From a checkpoint of a small mixture-of-experts model trained on Wikipedia: a softmax router.
Below are experts of layer 5 (counted from 0) of a mixture-of-experts language model. Rows are named router (the router's row for the expert), gate (a neuron's input weights, with its number), up (a neuron's input weights, with its number) and show model dimensions 224-335. Each number is 500 + 25 x the weight over its row's rms, rounded and kept within 0 to 999. Numbers have three digits each.
After each expert's rows: a language model's description of what the expert responds to. This comes from a sample of Wikipedia text that the model never trained on.

# expert 29
router:509481491511506487535478511539478484500509477491497575479489527473496504462519530502509514496511540525446550492512501505529517494506543497516516518512497515531485512530532508513520478494471474502520485501483476498522539472514534498496531475545513529486554536525490493457515496479524487493478448531494479541488491515481508486543454494448
gate0:502512498512501478499450525474487502492486550478486482508461458477532507475497504478502544488496538505527483484511499507489500486495526511490446508502496494535503490465541469466510503450491452492485492544508517516490539490474532472477537484503551455510545464501470491514451495536489518505470519500509504515499479535519502507545497485485
up0:487484493512497526513521485488497514546470539467479495538517452497505493494497481483510480492478487438489480555508487476533486512506445452532492468494534452487523486524493478550473471547532504489504505507488504486471473505473486510520501494492486509462467486508477513467481507514515506524478476524499512497510493469513509482484518491463
Opening pieces of names and words after the, of or and, e.g. St, Col, V-annes, Ber, plus inner pieces like st-on-emason.

# expert 2
router:526506492525561454500495523517504485470534482517509536510467468490505475465494501534523480534501515503465495511494538513513507529491489515488536463466493480523491469506536492516524479503481494487550497528510469498533544498470532504496479505536517526479509488554459473478473521512487503502477494519530518508513501508506500489508485480478
gate0:532516507524546499460522518544499506493515525457547505514508511441561490453499542523485470518528499446495532510519481462503481501455488464525536529520487525498459508466514506455504495490492539547521480525539480498556516513489508521513491527518517489496489509479521494496507468490517531524474498449489505487534517539480484524520524458481
up0:479478443517428492467507442506492465558485530526469514508513489488483504491513493530527555482495522489477541479461502525495491484507485466486494501514528514476510449518513534444477503469481482512517497520487501526469473521498482507495482512486541489458478511502487517454543500519485531470487497544507501472522507528487427506537478466479
Short inner word pieces and endings inside rare names and foreign words, plus digits inside table cells, e.g. En-os, Al-o-ïs, sol-en-oid.

# expert 28
router:529499486509552509530516525519499482457497508491537561472484521528493502517480530519527466543530522483464520527518522475499523482544496515529549454500505507530473507532546511510526490456490503509511473517550482505432569491510492498451527552511508488479515506562470473517493469499552513526509463485513482494522491521513523500509489490479
gate0:485510519490489509468487528493506477453517501513511504512474434486503492525527519474449499497476476503491519489506483540450530505477451507524492492493511519475492456545513484459487486510506523496488501557519526504528506515495464540519481465497523526509477466490467519490502497486478474520449501517539468489541552479483490491535539506527
up0:493471486537510519464504507577527516525521525535497498543523528499516553499491525505516473483494536512536501463485507456480483466521495542505466493491515515506494489506473512517440475537526504465503466526482499486493493511521527519520499509493485507498499493489526522498516464484481488511499508459574463516514495496511503467503485524534
Year numbers like 2020 or 1998 in lists and parentheses, plus political terms like States, Assembly, General, Welsh, in election articles.

# expert 1
router:499513455498515451519511519534462506482519484470509545494498537484499467479490488496520471511542525532458501521444536472532521492477547539508499486471474508479507570530532476496533467486495443492513485500510470545523481501493499529525542528521511503470498490551452475513464484519513487499504508481516490515530511505517513534548474482475
gate0:464473546503508456528469545523499526513500500509504479480490451485534545522480505489496500462470514537549498521516571508505482506516473510475477477535480477471520477504497526471524493508474476505515486565492521481491516513529484509505488526567491489496467479508442501485487538476503517539459459501465511486507561478483462540468466495482
up0:534512500481474461522517496491504506513505517503510550549506476473488484560504502479541544493492433508471509509522487536484503482479499525486522537503519558500479473466496522487508498523525531472500480461462509493487518505530488501449465527496553488456548456507536553488488488468461498515477483437516517487476512516507453471532464516504
Prepositions, auxiliaries and linking words inside running prose sentences, such as to, with, as, have, including, not, be.

# expert 26
router:514564466486523468528523493527459457478506453484534540442488512505515497488507470505485488506575508508487535480465508473474504475555526506549573460477474540517514521534473522535532461487477475458500494485527514507500533499500531531494566495533510518506535507536453499509505512530518487497533472461513498500509469545538538509501476474491
gate0:490502496489452506512479509509486526506493490516505479467530471507496457480434494476507510483518530514472469490537504467542492494482540496529499507491479513499487541512514474553499450517550523502437545444503523555514489525518479561513485489514485481479511505510471510509516487525485533527553508518506513546483501539517506526491504516490
up0:514517500489495465524514447540515532524504537499475527458532485509464509498508523527526484524497496555450520498470523471509485490503474478522496513484446499511509507459506486537457484525516542523512544481502520485506446484521453515480489539516495544475485531493509542485522518541503500520513522494495543501486483490499517507526528530523
Everyday common nouns closing a noun phrase before of or punctuation, e.g. people, area, children, war, fishing, plus single digits.

# expert 11
router:532527502492530478510513516524439473494542450496542506490510514472532491492517464543524457520532560545500493530472531479530535514498524483494513479493497519515500517526521518475512487484481452464555443515513486502507504485468543513489504519524533520496529501539484511513509482510513470464531483504537475474521494510480502544519504485464
gate0:526479483489488505497504503546472514543479480501498516484497483512502480444511512522498482526494497498499484510532485491494486545512502481458509558493500513490504503492454477493475480530463518490514478459485477511506483486483507531459488508474523482445517525531484485512516480467526489474542514482497458510487494510528511512545511489452
up0:459500502503490479542497518494490497499533516496479484496500512486473541539520486483485449502475496479533489491477495493517512479470481445475517494515537508458495488515510494467518527518526466469526521489473498544513493504509454527485482531544510471498499500482516528533502483472476534535530532515478538531501543493510499497505486478479
Commas ending a phrase or list item, including in numbers like 1,072, plus by, from, through and via, e.g. passed by the Senate.

# expert 25
router:522514480504514483536544493531498525513520472502518514468472545475502468507486473524506465521532493531510556504478530451486537525514480505504508442477496519519493489517519488503455487475497504486547505492533545525496486532503439528523530510495526506458496540471488472510512511496505475484523529489535475492504438512533498506511490494487
gate0:556509456468508483493524477532494524522500518543518504490464500521532499495507473485499443512436544471506512516557482476507510498486516478489476467549500481525514455482552492517446490487540540448545515476502505511561519506526474562482515525517485459490524542507485520474488507498515496514522500501544506499514529485476523482516479510484
up0:506482479501518515524493498471522543493504488470488473485499522498448478534482466505500469514524485464533483527512470490439470508508453488516544542550479571507473536550478510498501517481505503515458481506490499539480490484502505446511486488505508506517464481463478471504515516528508523506454496518472488487504462514478447551473463455495
Single capitals and short uppercase or odd word-piece fragments inside acronyms and foreign names, such as G-b-éléto, F-SN, IN-IS.

# expert 12
router:509546460491533445502523513515481477474495471474487545469467533534499488493505486503518487526527497492510505486489499491488527505534497511489546496481477500531459505535511511483522456461437457479537482509537493534480556508496524496463537507504521500477511517524454471532524488496546524531508474507527529499529517528520509511533484475459
gate0:514465501522550503479506498511520513486531480440470531533488490569501474533483471519499518492508489491461525536502497530438517463519501474525526468473511484519507462515533470489481516492497482504507493534557470509463496531458502488469486531552506491469482455516517489482492490477526509472583527508506471500505473519524506509530467446486
up0:504456516509519543509498511513479493502504517576516476525466478520499488531486485484551507490558511511564503473505480455486492464496485498500522512524493503531522521493476515532470501510502517501484454523485540454488507462520494494534493550528529431480499494475495511485469491514481530515491504522533479532507508501527526517506514525488
Nationality, country and political adjectives or names plus million and 000, such as African, European, United, Liberal, military.

# expert 23
router:473505469480518483517492473522441512459554465498542523480517507491518480479488527514531456527515544505461517505489556471539543526507521479499500463486504534491475531498522499518491472507503492502523470498528482518514494484470499508476532498568506498470477547543468472519485464537504468505526497498519480543517493504546528533533485485505
gate0:486513504480523488507487472508520492496484507535539551500481483478465487486554513494509474505537506488431501526530504487500508478498482518553481493470472503502528491516497459495510496470515492483510510494538482461524503448515503472442509493521512489466465488508448500524490468485530490485494503507486480504492534443512536512448551489567
up0:471486491470554499462505453518500464527488507481488549513468500479498492521491515517443504531485496516505480488506518445532510515537498480500498526532535530507481529495510452500502535491487494492478495500469491461502480485499469490512483523496527469479495479519498490495505491451436522547510540512499512477513513450527485473510442505470
Forms of be, such as was, is, were, been, usually after a subject pronoun, plus = and == heading markers and blank table cells.

# expert 17
router:490516502501504465510502503501475497518493430506559568501456519483527486489485468530521459524528498513476544486478495464478531494504508498490530468473487521529502548503500529477514453496492465501513464483523478529526495492483527500483493490529522508478521491520457482536517495514491455489499508472515506491504467512516488539491479517503
gate0:488478486523536514515513504465496411495500499500543500502492475480463458521522496527512520485499490480513459500506514534497463499511528536530477506489527456517508521557541496518468485522473480504502524490479475514532479515497479481500487514523487523481484532506519495503444520541559485475458498508513498458454506519455478529510492529495
up0:451560446507487525522530460509534461489504459505511486478496490513510487482493505511518450484488518509490470516506546510526534489528507491450504564536560497500487509471510514470465497489453486497525494508516562516487476514489476488511477498452504544537505514472478441502539549492515439498467482534532506493540479516485448490539502516540
First pieces of split words, often capitals or consonant clusters in technical or medical text, e.g. b-ilayer, m-ultiple, prosecut-ed, LaTeX mathbb.

# expert 14
router:517517499525515452519544498506451505479535472492501541490513497494534477488482489507508490520496556545458494502467522524519495515515513474514513474464462538478507525511525537506540493502468467477545469487491503508503495502512517501505536517546517510447501535471440517497483467486483496493524486515522491531487495482493499503525478497459
gate0:489504500536484521497484478507468524520469471457497495471488540547536478501538512512481519512547535510483489499540529509500541532481509520516443496457480502524508492437523535489487494474521490491473520488461532520510520462526484530484541527454525525481468555466501475524499510536510475501499536514490503441499483487486513506496480486451
up0:506503485539473475524484478550474534476491515548469494476482480559521521499490492531466482472524472525504526506521509488512513484489503536512506564504514537503500492490464523488465533518479518524500480465485483502508488482497522548505579495513532523540516527502469450469481504484483547517484516517488514466476504522575482477490536482535
Line breaks ending table rows, headings or list items, plus opening brackets and quote marks before titles, dates or years.

# expert 24
router:515499458515566512513505496546443463455493475485538552525472507501522507501508497523524501544500505547471497510491508497520505526480529489497488436502494527516516524553496477480483510494502493498523460504515488492481530463450512543497482513516503526504537540495480477518491465485528495464523512520515490530510468515534482528530490467494
gate0:500493532453479487499484518487504471520503510494480533477483473538504523489496465507470501513492528493502452528483454535506473512494507535456530531507468493526528491490540507490462479448521496488518516509520539457470486492490489509493505482548534512492474522494494530499495483537500455492438523505503525469552460506497463484513527512458
up0:540509474549521499545475465472498510452494488475501460501473541521503487482471522516517535506529485531486506530524477488492468491469502492500532532562516535515452518487489488493509462499543491480492527527565452502480457530518483461513465467485479462509477497488481508478539474494522478518533477465474499486513474532477492522526519554520
Line breaks, section header equals signs and colons in infobox and list layouts, such as ==, Preceded, Binomial, Venue:.

# expert 31
router:514524492517517508527511478510486490469515503505511517486459484518493482489473484483506509532554508520445524548484497466486497454503496546505538469515458512542505473529518497480503501470502487492488463491526432476501524498484538505484524517498500519513536513528463477526450519562523478464454479495489486508518431496493501532536490482456
gate0:521486466481510493483520474467500492507533480476484522522486525473494498528427485501536507475498485512500510519502539502525485465502505544496559491485500480542504486503469478458456548511508498507510501523462456473512511489477485494491479496490519577452490473483471508501461527449506535478504476471548513524468503478505476514473479449538
up0:564499502505515460493485478488477544433470541503502503462479452506512454516486490480490523494490522540484526519497517445484500485502524553569511486462484530501500480512419493503537480502488486536514487506479502476509528484506506474497532533569490509474515500497491492504447526463475495518500414478500492517519477521474531501511527487514
Field labels in infoboxes and table headers, usually before a colon, such as Genre, Directed by, Coordinates, Genus, Born, Released.

# expert 0
router:507509455491504500493456513509457476499538492497493561484496511500538492472500499509527503505505520524496562541499495528523508519510537497533519528483478506529508514480532524510484462514476481499500466482515469518487554515491532495489543528522482525493545520513486504588527494524503495507493476504500479529542492510498537526515489465486
gate0:502517456517456522504464527498469472479521529531525475530496483460498512545480512505522525528449475479507484513511519528538504569518520483515504503495494497507507529493532510489524479488522534526482495489516517507521514481486487495518485495488470518537549494497514520527520491547506470491511456497528502543530506503492524498514511512445
up0:480447473486457510482520502457516520458507484521517525482501495495483493498505507495510477499544503500479471486502485522507453570435495529497528467492472520551511524534480510478506499478479502475502486483489522474479498504470478493533514460440505509513477528523532480513484516487482499504518542493542488498503482508465488503502523513524
First letter or syllable of capitalized names and titles, often non-English, in rosters and lists, such as U(go), A(rellano), Nil(abati).

# expert 27
router:548520473485482516477524486522457489469540516452478519442492494535503478456488520547525493470500487504486503478545523469480526509532540473487535512461461538527478519495509496515515500447500504506515459488514505496454501508493536525465516527560489500477519539521488491557493522518538469483490505465505449560515496527490516515528485521504
gate0:483507551527488516536548470501489474462475475537481486458554511493519511467506474505527520468490471496506487487514494507538431564489519481484539491477491525473484502486478486463530480529501463473554528456517479515518537504517506511487544521482434497505499521463483512472503558510549501487496503497514510507523538553493520573518479494517
up0:508451488515492509506510508501521478491465503516459488502508535492502464481520473533501459476459517489500520496499522496509475514483506499471471502473517486484512532501494497486543505487513517486522470493491468501499491501474465463480509483512511494486504520450459467494481448530526502508503472499447505480480539498482487504456527526539
Middle word pieces inside foreign surnames and place names after an initial capital, such as Khe-le-ifi, Ro-el-ofsen, Oh-t-ani.

# expert 9
router:541549487479497477550528524566467476504483464481509531498470506471497471469470473542525460501543490537466508531500553480497535454525525514524529492500489550504529489520520541517499460460483495479522474531532496509512499512500495503505529541537512522468500519534423491491501481511496493521522488474508506532530505523507507524548480490496
gate0:466521513477537460520533478557520466475513503527519487536493529467519480511502484499499526515495475464471542520465513475484479488485547526536465519501494499462532516485509507483490485466522522562535471567498492464522488518486463480497508507473502515480497495519498521532476490579524503487528477512443492503545503529513503492454519452509
up0:480493508556480483494472485533468528484516500541525491484523524500507462486472506519534546514503481495502495502505519483509496484511516528517507518471489502527489513463484480514531518515535461512452494483481503489523486502497535452534505467541514502483510467513502478519475491491522510499518507467512468504473498493463488515472496495453
Verbs and nouns about releasing, publishing and building works, such as released, signed, album, film, book, mostly after the or a subject.

# expert 30
router:493506475498501492502516507515501462485516482487520486463501515497527478464482507559485473514516514537520517486508487491534513511488494499483507451475464526525521538499505519482513487507484462471506524521527499487469534490505534541461529529522483483492556531522508459522498504535525497517515509520554479551506469509523512527565491464500
gate0:512499456459501497483492521494533475453486495471438500499537501489502517496531519472500519501536525503479511506508534501497569553528497509464488499508483565507486519509575513496505500474496511518478531463510527491554498506523494472470513498495462515469523505549445518493520502510493499480539464486481512447489479455451546541505510449527
up0:522495476483480481490430524464510484510530513517496453473476520542519502495512481503506449513525502527493538533488542541470516516505492488507530518539538522498513490528526477494516513517492514492507507497510547520508506507531530490490506491471516553522533478499510490501503502421492420443510515514528485506488524527521533481501494550507
Prepositions and commas linking places, such as in, of, near, north, and commas in addresses, plus coordinate minute and second marks.